From a checkpoint of a small mixture-of-experts model trained on Wikipedia.
Size: 13 layers, width 384.
Experts: 64 experts in each of 12 layers, 32 SwiGLU neurons an expert, 4 picks a token, a softmax router, a shared expert of 128 neurons.
Below are experts of layer 6 (counted from 0) of a mixture-of-experts language model. Rows are named router (the router's row for the expert), gate (a neuron's input weights, with its number), up (a neuron's input weights, with its number) and show model dimensions 96-191. Each number is 128 + 32 x the weight over its row's rms, rounded and kept within 0 to 255. Numbers have three digits each.
After each expert's rows: a language model's description of what the expert responds to. This comes from a sample of Wikipedia text that the model never trained on.

# expert 52
router:086075088119125137117191086177089085099090115113116163129166146166095110099112111096116128163201163140135164091178117123116139135217158145175093165115085136086166149154127114107163104162133082113086142080165121098157107130144084110150131080128113165127151146195192116110159141085152111099
gate0:091123085134145110108140162145116105162153133175122101154149192126158152135100066072117113112151107107130121126102105174112128109102126078131124090112202116139162110101141156187132088113091171144121127122102128128054125107072122123152052112088115118095064117122097082119134133144157115156
up0:160138144081101091170103125131184122153101153103149138085143109095106161098166182113075101094148111172076132145149128124149219084112145181106174100119107107173102126177104153130146068148161136133114112136092117148101143153080117177104127105158120077111177093132199143125133116171126102119
gate1:147136137150148171079145155092098113129130086132130097109125101121143183170166162152144116141136111122081170143064098218116158160131074164121065156146151079093093161164167151099164188090107121141106159077138129131126168126141162142105062105079087137111103198113108157149064098124120152095
up1:139136098169152182094150086105060114167083080104095088148084073108132152166158161222165109170086097168085176122115071159111104127145118190101057167176101091106114135162109126099130140109161131148122127168155139161170178128146122092107120136087115118101103156155070131141076151145144163147
gate2:169125100120133109095135074132220131099071070119083165162099134126128133152092121118148144033075135159071142174114166080138184116159174131105159192122171115100081135166136126125148133159103129177084098082142145125094119191152093170111068113070102103185103114115078139177116152181055105129
up2:097143143149158121128126089148137121118172195162158093112146185134155159133156091125113089151185178131146098141062128130119091109149106101214103096137133116123107146140069107097150116173161142109154148103155124114152157117121129083089104129165117095087149102139163122060164113045155152172
It responds to: Final pieces completing nouns for roles, genres, sports and fields, such as footballer, drummer, thrashcore, grunge, -ology, -ism.

# expert 6
router:147176179150181157140114112127132084098086140135142119125095102136162152146096111162070174167119071149164189114081132139106131153117144118094062169114177074105180146177158095134114107160109096150131154152116154141088171140093078144076181149083135090149105107180123201099102114128063100168
gate0:069164106137116154154079104118143115132108167115132128095181096157152193105166158182149118159073122084126028185096171107128180184148101132124143082174147078125094170132121180154100128143179127137106141126105165214167149146109109163110077152149093115081113118095124104131103183113092098086
up0:132115108119086082111092194110122138141164146152135159190125117121087129172123136114169088095162159110140203070173115091131128109132106125148103177130173165146121152190092096141111114083111144119103137095153133140151144120114093133116134165176071090167163178137141162104113075048143103145
gate1:096173096095176151102083157185145064119142144142088158139108159058135197192104102134110100129129144182159146121114125112139133124114111037092091153155092140147144127174117102136054099165112134079077156106128103130189140096135132182185118149133173128146070156116132165059164115107208166148
up1:155156119124088137178188084171184192140099121100127055072089127148070097083135127115135147002087116147152176086138076160176155126113140140120181107110122152182106106080172145157180138097139118106186094079084102113108183114108171115119145098160118148157139101157129124172142126125112127148
gate2:137107162155172139125154049136146126109162127141075084125084197115142190133127155093170132069117154169168152103088120136082126105130149071078086171116144113161121106140133169086167133073117092137158098064093112092175114204172146135182085160157162130158149149120142091081192155080037164155
up2:179152182038178089149090113160155119110161098185144133104160133163132128112103159140098087119146086128102115117202122115136118104152089132131110050144090131104148121097110121178095125121085115088069174183104113150078119048114121114070165059099151136100093147164195103223154056171151112132
It responds to: First capitalized word piece of surnames or foreign names after a given name, such as Gar(rett), Bar(i), Mc, Sch, Le(yen).

# expert 0
router:129123128175178133123085112163151079138103082114087117124163114093102149112093082075189099174104121148124152146160146140133168137193132116093148092146161147085089154089148182106089108142186101077114176151158096121197080132128152084082126054137156102177096159075163163091189122124202123146
gate0:178177133078169120100105145124142152130105077154102094101118136170102116082148105035140142150092149093209166112142126132091128120186126120158143078132153149043120130115115164133041148120186137136162149133114143141186113060098160127137086102145139139085151158032180099079171141091106072120
up0:080168135109142168136117116109101110112168137152115143089184121148102142116186113118201156116151125126157147136075183203126108117176123124112164131123133136114095101130106144100116142108133123114149140126116064177107132181137109129137064105092151169104166074140102095184149077068143156139
gate1:118108113133154163080132092120130130131047173161114098123126133061139114102165075096124100114137043152085143148092180133154170089142138085103056185122190127129175059107119125122084094129130145175142153146129144110101043188102122130123068134187132139151111124096158052105182099183146112129
up1:124087033191146103123139117115164172176143170168142085088195133117121153102068104094186124165144093149098134153118164209155153087039109063111120140144138088135108078156129144180163161148144120144152131146153169120126144179109114132152163148143089122161135135154158129164189081093126126105
gate2:126208122126133139181090183132149154072109155109132109184096120155084097194142155164138166142111115086107119100102094090102075101129186086109106091159117165099151124136171113130060157121124109126142184121176166107121099133153150181147082148161100148157111105158154173108066203113098151112
up2:131153132112106151138094167133121118122132135104068141073103145112129114109110097143114117172108084094122140136172100105153136177158171156136162130204116171158168124109125118065103111114142154061071157163147088109155088147126159104176167185147069157104137075150127200100108125070143158161
It responds to: Ordinal and count words inside hyphenated compounds and sports contexts, such as second, third, year in 13-year-old, two in three-to-two.

# expert 26
router:142083104099156106166116177080123120152086127098068139150090115142110096152102153105111179137115137100149140145119148118084116144139164060211165152113114120143137087106119108080143126076108207153122202147078146157119114155086143144097117138120074125135152116120044126196121098179090137164
gate0:116127117146134130126179074097188122121165070211088158091133153119132100103147158167141115078067136121114194128131153147120121130178133160083132095145105125077061136156105161120143169107114075087152143126108070147128120124146111179142195099137061119106108096139198125097151133117156117060
up0:034125102111109132179066112105112124103141154065194151137122073150067140140061105090090070150141151136119092098187153136135161071112096146131107209089084077100171169138182114090132158115151146163133160140135151103118115140151104098141118160146138122172105182166100131158163095105135128184
gate1:100146102120182122145111095145144103135133126126128121116141130100125092107175091155129151155122113132157150131122129152102156118181120138138170129138125148131077116159111194139086127119137100137103108131140149088111119168170147087126126074081187089124099142161109127119122152103119122145
up1:176113137132105089158107114114125154105088080098124135139142084147119118126104062081111123103135152125142171079103144089145154096087132135077079164095157091090122120118064066127153090137132113155145149144156139130189132207117077093083116160197048182136090141104172119154130133168153168148
gate2:121133106147127076087156110117091143166111155099113110129124088118117180178151116071131094093187097111135204080120108169059075169143110097085129173091051140111174080092136046188108134053074107144094085093153099074136134097108169097138124114128116168164126099108123104118205097161078102104
up2:086127126146094050098123072092131106114117123123115168102116090147162145151107096080118142139149132129097166150116085119067101157117123034122114167129028149135138053135123079178150072141093124206083107128189145067134144113149223142087116097150124149155102103150089086103151149159083105112
It responds to: Opening parentheses, quotation marks and square brackets starting a gloss, birth date, unit conversion or title, such as (born, "The.

# expert 14
router:234107119132099106112143146107146113134111113108127124119130136085093163088160093175056116091123063137128121143174138101089104141097138071143168123155160134129156119124135140131107151139082087103129101119058202155159172141176158116129154168127142155117164114176122129161169165142108154097
gate0:139160182109139119116108138105185139158121057157130139104163144123110053117114130143103147113136156135119158103122140129116213148152142128110192097105174133211051112140122213101142127140126120123130109080187061130089124126138139135125163138127115195120091095123112158166182112140175153128
up0:126145100109162135120140119088125092152104114151174104100098078147123086117084107086095140158156121122192137087138060137147120110097134108106206125162145094103099106111172121112075126112104117127138126127153092164133122156149121137114140131160144109144059108136172150103175131152143104180
gate1:163149097151170189175136218146117156113103095143136111150136190131163136090100102137054132156096120101137169072200171112143156113141128080096112153135110182125103198105140132081097129139129093153168113169109134112196085169195107095112121102179122116109179174144163157092162137148158135131
up1:112178136141115139124164096120101120158133135135103088148121165122145079111104144141143073138162124136113090144124112138120120133157146138152086077151111048107153090113128193125105125095155154121058163095157116111068163080103153151155130128113109124079148045037039082154097071127073135052
gate2:116078127126090135125141113129145153135098116136138089184123131176074096158184123144133085100161095099125158164133139128097133204149093102144096110160083145166087126161163173145104104084118159116079143123101133145090136139098129146124074070119088114129087132090126093113120169117102117143
up2:073174117169120148132145161139130105166140136133133182121135061127114102125018129104133126114100164115068162147124118121188137110106177133101151156148170158139127137113132167085193146106157108134110131164164091118107127079095172093137110113157117043126146144163100144066169110114141144042
It responds to: First digit of a year or number after a space, dash or month, such as 1 in 1785, 2 in 2009.

# expert 57
router:104139160109111151166134081147069112107106178199110154084081124128107071133114136125110133116102166107103158093148126122157126093122138148084134112107164127100138165190157088090151185079124126109173114152128156156123180114140120107155180180129103166076189103078106194079060103125165180105
gate0:113140143132159089176103142158143077222150178101176095216124096101129156052135119090147164090121120173146163241143159134046133114105115159145111159115064157142149113061086154160111126122156145100089129115090095107135072117098140095098102117166172132136121114164172122180169081148140091134
up0:131089113160183110109117132169056148119175139103128079146133104155155195096188097106122160125089107123124128126111076126103084128158146201167079138079101150081173156196116143155126131107119115132062151174150116159198075109076122159100097150101104088136119145135131095146145171154140115095
gate1:192186163097081116139184107091145118154159076118138135235127087151096125185131148167135106117073135110130105131134102109111128098075110138102130122097102124169148139142137057176134080151140048108185092117099166148150149172112175168120123119135136158130182089127119126140103149115129152132
up1:043066106136124162185122135171176116090091110144107175082082161097122112068117105112142121102123185198146145146094183105175083125186124134086078109147147082145099109150081118095098139119168141125113167120100102080109120106128070117160129104121104072111076139156136142120122114123169129145
gate2:081121096103118137155119088162156143106147105085104119074057093081183140114090171176084058168133162158193145092103131146087136153099112090139163141109116148116137132179124164150123048123214076167153179197122159113158163131131113078153130137182099101061181119163115142094115131126119150138
up2:144132140173190220187161134131056125073089116099131143130126112104110096144086144150145137173113104110155130170114184110175153111153106157151104127092151116115150116202155058142119091147104173099164097125122159126132111157159146078141090205094113120182142112159158141132140066172084146136
It responds to: First capitalized fragment of a split proper name after a comma, pipe or the, such as Ra, Ka, Ha, Mar.

# expert 5
router:098124173141078143194080098141094150130133167096174138184157122115141140111157169151122141138143140125155098134145125125149105117126102140132183135145081128137176120214129134125089069166175121173096169155037163112146143143181111124138093094081092156133094135082050177180117192151063184178
gate0:137139124109111173130128154166077074150086190127104191087090093127125140172122112158122147119128117137197105147153116137113110105107114137106122255197185122081119093095152090119110198129099207157147152104137136157215132142186095120172111118124136033158086128105179130101179106162089142178
up0:124152168085126084153149181145119166148116125159127160123171107154201127106123123091175091133124140101098102138127139108178089087106121121148131143106137124101106144127080022121175126097153123078089120136113092108131132149107134083122143083129102094096144160148092182112122079088163117111
gate1:115097177117086167132188115139116101175175073140164108131118207175119133125098127166144122135131140114130141093083110114127149104156180125100140149114094134075137144137079111049112110117133087113118123171107147059141134174149139130112142130166065135111169191184170131120139107160169097088
up1:143139113047135128116186105167121068111173126108105084088098150103107116108067108091175177080071193184158170135089068118119156119122195106109125144024089105041149096160072133121202140107184145100159141116080132142078089104127103180124105104157122163083176173174135066173142150131120111074
gate2:143097089111101122101148232075118114115147119115147171174104122113154080118117120154143152130153115166173175037163125150142134113130164144142094077121058100104165130120147148104154116084177168061151139116089100070125136153125124090110082140156123115104137102136134141087087076170160173166
up2:149110151120121133092116156108111138126143084116186103151124095144180099102150109141138146105108107161135146110130135148116181101092124113117125105177131140124106108104082118104183161096137190154072104126127075104083105154161055097071128126124110153179146110188106078093092053158116123172
It responds to: Subject pronouns starting a clause, especially in quoted or first-person speech, such as I, they, she, it, you.

# expert 4
router:158132115156107156086154079180169124114101086126078210185140146100134081122160170090145100116186142110091202150142123137148143158160153150151146102112124130113175167106134179136139098114118146119125215100127089089106140141145091182100163135125119106129097098111141126115183109127177123099
gate0:150115140116138109087132126157116084143055131107130070092072118133107138153127162089137138139159080145147155120129156147145134163122112161101137177142135122126140089070129079076132179143139176150180165125101091119128158117148169130117087125156118139145121138140186101092051087085093149131
up0:142159064109151085074148145149091069131126095129153099129098158142133126135146117142136184116112093123111146157137207129207196121117119128139163153107047080102109061096079109097112146140141136127107159056081072107055134143138178141134149104128125149156118144106170064078078102163165104199
gate1:144183125156125135188120122154115202070092177074178109104062152138135127110167114150101112120140157122163110175140106145091122149120156173137143105157187124096138167087107130130092181102135110158090124108127175131167076123073119139090121137114119087069116142120154144095143091115128108152
up1:154137158121156115137125138104112074151185096218054130123180163120177108114103137089188135185161061102067107146196151121186151124070101141095104132131086173111077134164188134183120052193159116121113188210173141082129126129087055142095096120139117135127162116127111089175128169137145124164
gate2:094179095130050107122173156200168153148093136101111104138100114118148119102088097137138155107158199148082096089125126135089150149115138118104100093124142159121118086032120200123197132118179166155151111116145111104134134141061097164083152169140103163095126122156138186187151145133059168083
up2:134081115095127149135124148099127139139174117136203141189182133074104156146144112098151130144095098122110160083146117081163118117158138105102139137072182111072151170180179118157093085155099139093198123153109065112119102118144118112182102120139077129127129129101140137129145112202109095147
It responds to: Singular or plural common nouns right after the, a or his, often followed by of, such as season, year, city, areas, species.

# expert 3
router:121112151132092119137137084124084156118165166102194143133115132161068094081133100108177199132097062117141115104102092150136112179177175115166080144106134112129172126140116147125189151102151116116110133115127071127087112111129142138092106128123068151176189209160132101153148077087090097037
gate0:081147130133148132178135100163120093126138127080155104135108122112116103092160183151117122143179150130144125109157115145080066131137078156135197154175140096132138103100209120139121132107154148113123094182122167154142102162089115124153151142129100186170088115157176063090073192080148129101
up0:051134131151118148129113068133161158175154132130146146100110108109108100109140165105145115128192128135135111119104070112139106155139089122151154145186115138082110130106218145095156168146145107088106125143120081164185096108131167071159147133119053133117134110137113112118094116125119142100
gate1:148118138119093075071132047133103138114164124090144128076140106140101136164148122170129126180155120090128107140153134139105137124155127102088134173072096098155179126172160169143153164146086157113116102096146119118208098123088166091147132101071091133116138183122082106163141142129142100112
up1:164119144074151128150153129104109133145142139099146156099106169142118091135218138109162113161120116091065077136148148082099171104106163120123137128136073122166204135166138129136134156081105160135101066093130095095132109127116083115131121140093122166146135163082112124125140140143149130113
gate2:171118119197142163149196083164091164153074101143157109101121162128151109097101088129134161123077138120135123126168165193064234185155192167078141093128115142114165113108157113106086180148073105107118172079119156113148192060147189173160123171114146106128135131142171118107180118127162138131
up2:148110124182129138158108152109129074080116121122104081145160057085167143163144080116083102131173050088103083157127146097156085086107122127156065125108135098183077181083100153142109131149163179162148086137122148095148055150100088116125099151128119099136142086165144110100064151102107103185
It responds to: Last piece of proper names and taxa, often plural s or a place/institution word: Lemonhead-s, Hunedoara County, -idae, Stadium.

# expert 23
router:136206139125065134104059177101130139137142171148169081140115126155099154102068112107079115146198217066063136137129179141191124162129108115091088098149155136136077100148102104123125114096110100120104170096149094153114165096107151101087162083110100112148111142132167106115090099103131137067
gate0:124156096123131134140148171140131198126155130112149149106135143138131125057138155127146112117212148162143178119086077130106180126161121129109136085146150172222140157132129180095157137139094139133160137127114116145154157102121091115181142148114098094111080168126123115084140125138159141114
up0:194122165153109051123110130133088160158095117078131108164126111112072093201126142157131059130160100129117144202144174117158082135128173094130118158121100137128182153166119126085117169125086129228143131069153120055085122145129130170091101128158150150133131121138124094164145132133135137147
gate1:109165050176090162051108177098140122100138110151142112103099150099134112157110119095155172115181172155052167183153042091157165159108090164137117160205105199162113134123113112107085136123115139126138136127159104111140078038100103154082142066109110112107118183132145065046103059162102101114
up1:159074107105200085149093103139117121057199088130123130175159140176148164110141127151123093152101107104129103112043108062145154149082088137122090125147179132149069123175105179092149161202151063161160123073090158132109113106130121076137107101131122105155133121125135183127118105133174190100
gate2:111192164181165122133099122134139123116070140091150196175144075132143106125048174142185141114121190123125116147156112109165093138153125167114212037162087156162091117133104143152082070110007184113150124154119121165108103110138133174069133138145121089158077143134158161090134112110129116184
up2:124177159155134167189020104097151114132077148094168179136118073148119118074090160139154142095116167137128126161129122105155092116116176180111177031174112146162156157107135115089096122112061187144104122107146115171071072113106160165061158074155128095149110081164170149115035136083103089127
It responds to: Field labels and list dashes in politician and career infoboxes, such as Personal details, Preceded by, Succeeded, appointed.

# expert 50
router:153084126163081130162132087200090214088106099132156079097115127158101098130100189095111106094106172146145097170136124098135073150161108199150151122118154142120094198150062102114130116122134067103124115099079134178174171092100142126136153151115082145109135122139125113148171190121151177081
gate0:089150077141151100124172163134122088126123118112114166087106079078139110068187148122061120168076118131128086144126117086147099128084139161115191130091169167117106120127145091137144078100104075144084101134115095132148103162100185127176147162123157116133112096125158095117115092090130141109
up0:084132144175165095068145094122097096115144153159115131120090180141149080138158081193154091128171159140100151125121125188127092126114171086120094152141147138098159131119116126128156097173124094140129153165181174061087129103158119117135122202146111123156125168139141120065138060122160121136
gate1:076075089080123125140119159165130159149120107163142084158132119152132117112150120127155168110123066152115098124145104105141084117097062064153134151087117151118177146113114085116152125058124132056125108076116147091148138116184092091131143111159124174144130079125162121122194119109176113135
up1:106130077171214115126114159145133122156166138152162107124144121134135125125124142107086060156142105152159134151109207155148070064111084136142076193165051110139174155186097119103100161122154107094106120137125088172153124092131087123139119156153169134123120132122093152132142160150156145167
gate2:191123105173116107121114148123103116153113127176109092150107171112109131157135088102082090096102121147149102122186115098078117168119090131087156122060120121085136160146102118145159138102122165157110124147108132161129166156159127085146171122172162118091197120184178090060118100118112140121
up2:179118165143097139102128148112142153141156050123079091129098155120089158136080112146116120118078142140137101113152111048090119178113106109073150099084132096125165171180076108167124154115175143096165109136056152176090167176159135126136191145111150138100152077156117120159079110126125179156
It responds to: Second digit of years after 1, as 9 in 1945 or 1972, plus commas after a clause or place name.

# expert 29
router:091135124161120101164128059108180174127175127137122159093084083167135136153094110159108162155105113108164054129107153190134099099110113125188211098194146145124163135081130160068124157128131116134071110169104125086168112088101092135136177092156132131152122115104123124133140143100147156145
gate0:147157122103104136074110084149192057135114128099118120123159116116152148127114093143114053143105163165175086085150128092171098152146138118155180158142098128186146141129115143123113108073081155063087164138115111102155111128080114154117140211192107131138129145117115141098157177136126134138
up0:138106045126117083131134090137126130098081182149132106149097091164147166127129122131127115143106102137120094091124083115081083158123163125170204152108116135187189087086121110139125138056101098078127122151113130121122174155067094123145175170188157175152094120165132137147102169129103139171
gate1:121111122105107166116126158170176127127100149138108116117120145183114119087108139141140161095089083121122107197096143111118097119130177083103113172103115178117214101115154062135169147126066071125176087108109148148128159084160137110124129120118139111121124160195097138190139122125106132156
up1:144166163110099105087154130185114058172159133115143104135143166138141077133114087162114104087131128160161145157107143141160062115145145118157145219194123188171073083129177107120122143155087161133134132111125073097173113053156168169110123103097106143129185109201159174070107109123185136073
gate2:146124151132136095116116119059141113091151169128107144113140183129118188110133183124139195115113082146072105130107152173154142111153132107122131145116078135141128063110089143138176099128177159140178087141136145113177142082056123138094071096172155120158106134184076115138065116118139152116
up2:132161136133179180080100086109155083105239062097088130114157175091151128163148139162130135110145164078079125138106202157188132110159106136175142133160080131132129111157068159094077149107118109144146159118172158079140114118065089126097109132145128201133116147064096122113122154175140127143
It responds to: Hyphens, en dashes, slashes and similar joiners inside compounds and number ranges, such as Rolls-Royce, long-term, 1949–55.

# expert 17
router:189160176133204077074172124148126119094131138155131084130155170180156139175155169154157200115085114098166108129079125085117052115065091231154148158124165140125146172164072123135095108057123099204102165112121183114115135072139131184163102132139109118151077105087142088102128178101118120126
gate0:141142093074162094080137127125159132129117153121103137146188089129114141095151149193134085116120158139099097147108117147169137244101096074130062161139075186109115171129152125171132130099100110082134089113109180152121107112124112160108085103112094141147065148122125120116163152157187129131
up0:118136106033122136156097137156125147069137134166053157112140107140172123076154153144148142137205148087094120126138131039113080119139129027128197162157151143133160162141123146190109104095125131063118166127159122123108124080126085155101133156132169169152109114082099189095162139116218149192
gate1:146175110081142167146195104149160105119096142153146117109119088119146094187079134131097132164141181124119156118154129147091151099151133143101126116209102105123105138126160101167115097065137108097166091110081095135144162064045120091110112070159118160109146147134162122126117123112176133139
up1:183178101132156156101076138136167102125059096112138140141159132151092096158102179102124090143116134112164160161156139081165124149093099106124161128204125172149100123159090116110059128139133137130118163141067175126082108131156138112169132136087074142086137158135170080112142116169133125137
gate2:165162158127147135111106144145168131110152111166190158125130149106129144147134101109072115074164143112105128135122124099130190064089145112123122139114151099150147128194072060126119178163192132129113148140119141098124103148099147086107108132187119087121102109127112103105148174072183143142
up2:176134144098075180165146231128085096134157034125179140095173165117131173128158092081187094132123166046126027151088186172167122138101094125083115149074114059120151162168098121125141085121152122097084113100086166054149150159123154099102097116154099111131146181137144123051145133105203129115
It responds to: Commas and clause-linking words, especially the comma between city and region or date and year, plus while, where, but.

# expert 2
router:126066158163081133166138111125114179178121142120106126155106142117160149175167106139174074107116180092123050149103087117140109142083135106102115119134181096098109148099151100138135118139116169154131102086100104129084101135227053152163119144108098097103149160151125106101118115118161139104
gate0:104093134162167120112173108137129128141134083088114115143118158121098149123162115123124101123104153134122160139120186120133100099145167135171092105173121172096080129145102108128130122153124146147155115153130130165153132171121142080086141115109127142117135211138174113121141096128157152159
up0:147105154100104119134123162133174109125128169132132132141099120128143110142108145118126166093154073128168110122150128123156103123099074144086107176151096160163131061123144158170155086088211160111077131111150165092048161148101163138132125116147091119110144077139093134115112155100134123129
gate1:139126112109109088103128101150141148114089166152167154144180162191122153228048107164106154136118125088127090145123128173122131092142148124079104121119159096134161113128116154143162118144130118108151117136104085151139165182150148143192125128113185156165119113131090125123099114142133164163
up1:104124137143106079130058170081117139141117180120109112137153128088101139137119111126083127109113132092115126073169130135148081139135141176146097145087123117108078111138089148093111148126143120165126146081169142119161076113111096134100153077156102114122101098163107157083105180143160100134
gate2:137134126170144139103069082151125210083098128120146141117124139097222098134104098156152106158173134156107139119161111108155118133111150085089097173113143117109168064110058072150089092137133181178121097093101130073088167128067137094109139144128071106192168141153137114151222100114109142135
up2:110209125109161192166077126137115136157130113128165136141180130128116113089152110162140120114123125148173164166089085139168110136172128071152131099119177080145130116100121137109165105158062131114116136139117140157158118049151118119143093070097102062095134220112099106115101133168157099070
It responds to: First word piece of a capitalized word opening a sentence or table cell, such as Dur(ing), However, Barr(y), Simon(a).

# expert 48
router:101111074111132109138095166115096155146150117093089198164151091133139135172116127069075146109151130147091112124144156144161061130134164151113122191184143187125129139088121108098143128065113083102168093120150107082186142138152125123126173082172117133139143095100112141137101117127132127143
gate0:146108066135206110073161109121188099110141083141177095085094105092184053134124116197120089120175074146090065142170129170134163181095129165119144093191153106101151109113200189135093124152193156128128138109179112131158136113161151163129088110164152125171099077135150069136142161148164191087
up0:177128152118111120120084178096137173157093143131131169176139093149106135052103122153125146169191094133134185118100139105175072149109169140168124153137099141149124112123071077129169075100070129136132151137110137196136142138153127126101097048041124122090130217133158153107164128119159104183
gate1:154112113134119155164130095097151155123077164094112166154116163168127093163132137107085143172179109147170147077112166121128100073151166127163122164139104121154168112070117106147167086086098120136189176118142168131121152154138110117042169100143123123133091121090169133164119095144126118192
up1:136102116125156154154107104116192151118127092083102119140148132154155124129144124099137146160156082167177114078134175147142105052160141143195118156135114138177146087099127120110209059103110097127187163115169166103133134095114141099067157145165096148119100127077152107145158107129159106162
gate2:099089148127057097095111117146093161206134152128146153121158145128155142131105136147096124172145168134097080130149158153138197110184117157124129109128120117124091115127123185097096102135187124156099172192105116156175164097133179147122166129112091108136108104115126146130117099125115121121
up2:089090122145076159124122146143103153113082166146125098137125141125145110063100159160086112161171142107094099092146130159121091110163146165090126133128116101109155110179199157118112178130167153124136156173121166128096121102126198110172130117092125122137143158149117150165123128123069098132
It responds to: Single capital letters opening a word, acronym or code, often at line start or after a parenthesis, such as D(efunct), U.S., WASP.

# expert 37
router:134189076128190132165126183104181091117109113143114120125087193087115139112153108106117106148097112125083142110147102117154184155176118166178102101123165141102082088081149137163077147152113114168125127126100111134141120151105100151103141128148122152067085092101204131118142092104130113154
gate0:141135107093115130104164169096142113170081133104166141115070126130152082155175180129129089134134135131173116119140092153164180126138127157152114113129119035141107096070183108029090157165143104162097117073094101176091110132097144112123188121132130091150086069098186149079170136181090135118
up0:099159210142139167070111129151090075118135105121091151139123140118166116148100126099114137091145100149122124087126125109055074146162132150117168167146109152162181192136131184085136136091121155124119124172166117140127147120189127123117104136096107126131151191112116096128141132085157139067
gate1:149152090136128117111119131105117134106053138147052148152079051131163112148082129170139158188107085100053064113145126105169130140106130166106145078168131137114139192110132094123154153131133083121098101130161121135097154159105131148136149182166125078182035153128068192105098130129141051139
up1:118115098126140069104084057104094123145113088148078143168083076116155080164146131168099121142142097127098117118122166129126149119087150151113128060149137185079192169120139131081160120149112066087133121125093105120089124127092133137148114186141140063156100153116093161092127156088156112182
gate2:168190157108129080135137182099106087179135157164146114157116141204134113158124137187095069166192155096137157098105137070121142114170100128151142113193138098133077111125177103103157126163134085175132155190146091126103105148121133137177039068105194106098124164097096138088081131140152132096
up2:046106154064073101124133111054133179173109135148107148151109071132080171181080065152190118121129169077145085132128143125152090112096170101134135161120062150149048156143124129112101104134117125120123141133174162131133147127135098128105143081087065115163086106140114075099179130108213141123
It responds to: Adjectives and function words right after the, a or a possessive, e.g. only, first, largest, original, most, plus following of.

# expert 56
router:162117160157093150174159136130140114119114102129182136134083088132071186147099170133131121121117128171093179166066107148130132122125147151206146180140174155147116143136151145145127182105171126076178107137109139143151103170111133079124131109121162123177122173088102178158161152117144136134
gate0:146095196137062115175094139100094167173175147139170150101132135160098157114113044155102112121121181131180127054103131153140141094133075121075141088145212086090138120130143121189143097132137123108115081166106162126055125168128146123111128160151056171155169098090078145147134131147081135117
up0:169121119098073152118134188141083115097120132146159187099167074101129110124170143132166071091128062091111098124103132133136140178138116161059112153092053142165113169095086127100101118086165109122164121131146113117061094100131116130138153096147125155101191169243148075141127133124123188041
gate1:147142122133125175156098105130144146148141127163071146129127166115100128085106160146133141190087166140180052095159152112179089124124111126155174142122106109144083090122146132118149146155132109163162141083125176161139111103131081074136163114133074126155175201086135091118166134087128089154
up1:108159127135150107119141154133113080129107149100122127189124082186124144076137132090057105110114135127103128142111151117110084155100172077123136172122152110098099098126134093106123056118183120148082141014151114167115128215128109167095121144132110132122158122149113138117082143127141148119
gate2:084149048117077109098164103077137181096134115197145162102092101119094122148104128173107203122148188146122161123127129157099106143171132168181062159145130180135147160165105089091114143098100161121131167166173142061162168119154147130143162076120145135093103118163139129133157185135101119183
up2:137102172079147121136070124117103086145099102095102070151133165128091118122131112118211126113156111175097122122097174075206122079136142088110118099148176127083113133133142178169156145102075116111142061091076136139097124107093121125112101124163095134179168149105135137103118107104171151090
It responds to: Closing parentheses and brackets, and pieces after capital-letter codes, in tables and technical lists, such as (P), [t], G100.

# expert 20
router:111209132147142082091155161148171054168105157139137181100076153096125117131151104150120100142140128122099140116202105113088132122096157156033186120183159166122168097085096077074171155120134147153164109097147099153096068120140100076156141101188109148151119127118155131148130155105181146100
gate0:122117175087187093134194108089085069186096199149158147129110119076089111128112129201167135168087085087105124150083095108017133148122110083088114193107121134074126109180122109151155134121158145135136090128089047161103089090142141109116146146159115120149105156139194103058146162126114106144
up0:117151126139150088126169103064132082157083201109134144151160099094115112108155110161138118149104103138113091175064103103089115159093104116123160120150156159064116128154125053135094121112158133125122093157088074189162082133131109142106179139172106203105104094113147073096126138185135122159
gate1:092105147120116151153191091122131125155196114137105161116131074136139131112113124102159126130104121139109160081149087146150158077071151134102190133156145141078170144086085112113148154104190093147176092110149148192143123188151118126106110113139090198136177080100109125157087115040130123121
up1:139154061061100083085118081128102112076120138119144099164142177144077119158133131158123132110098117142096146121097084113071133207145107106162153133151187097080121090092125051078154148125093115156149135088113125102182166138119136116113109120078165150137126136129111151119124144124130062148
gate2:131084093140102171066125125110099164102177147140083115101161180126106117152147128099117148118132137118041060161143182175089172146152109093096157120126079154112094155160107182097156091113134161120104067164143124078150182153095177141159126105170186154152105104108111125087120109127087115145
up2:095093101135065103099116116138189138145118129117131131073128158136137126136148142139131099164140134138061093117162094161124149112171117106123116104122077152089098148162067170090173177074171181122159073148077153164168141126120170146207130114165144148089082079115131106135110150189124117145
It responds to: Taxon names after Genus:, Order:, Species: in biology infoboxes, plus "described by" and zero cells in stat tables.

# expert 61
router:150129154165121128110155112158105167144211084118153140176128122130076112119104154136073088115134158109163165102103155129140149164136110136126159083176137148206112165097123168125093124172122125062148154137112140148127139194115079096185097102130095121117126131131143123137167124136196118144
gate0:163077178128182104081086088100093185142172106092183074105127180108124101122088123091127158114080099111145177165139096184098092144144079103123109119137151127132145155141115134106097202105158059134116139073072119124159137085080108119128101156122134119161109140078153168155166156179132208197
up0:124109118126182157113162181097110096171124115150140130116165128105086172061085117090130110086106090117124104103157133144151106116119088154119095098155147088096184080123133083093150133142121022131148120092091158138099123121120132132161109174148171127146131131096180156137144146101140138150
gate1:052143149114141139133135070114092086098161169178135107073084085191148090142120145115067122174180145175140109127098093169101130107143122155153140125081143106089138117161136094103125111149093145186155162192096167157148144054152155113118101094105133129124097165085142168162108094063176160119
up1:094096152138134114153077118105168128145154105163114110096115126096099155178133139117039085147117161159110101121118136172128146119143116159134100119121111179170121159226085125141056151164140138162169160165079121130156053136160125137064184097213187177128104161091162173140094142145147145168
gate2:154130151113136102142152127112041105092085138114140101115147141160127132128094067129095125191160127208169104123090085170053162113160147114073125165113147148165140136141165106203109123128084162196125154144177139054113102109161125104119143179172182113133055208149099160094201137096105197154
up2:083135109145121141120141144078218131204168162117181178072137146079140127117153144125138119131124142073135134120161174087123081129097068094196104162114125123148054117151139172129097116138138075108111106141063157169204119105121156149124097171123081142093192099148110085128095088108121093115
It responds to: Common verb or abstract noun stems and their endings in narrative text, e.g. support, control, love, fire, pa-in, gamb-ling.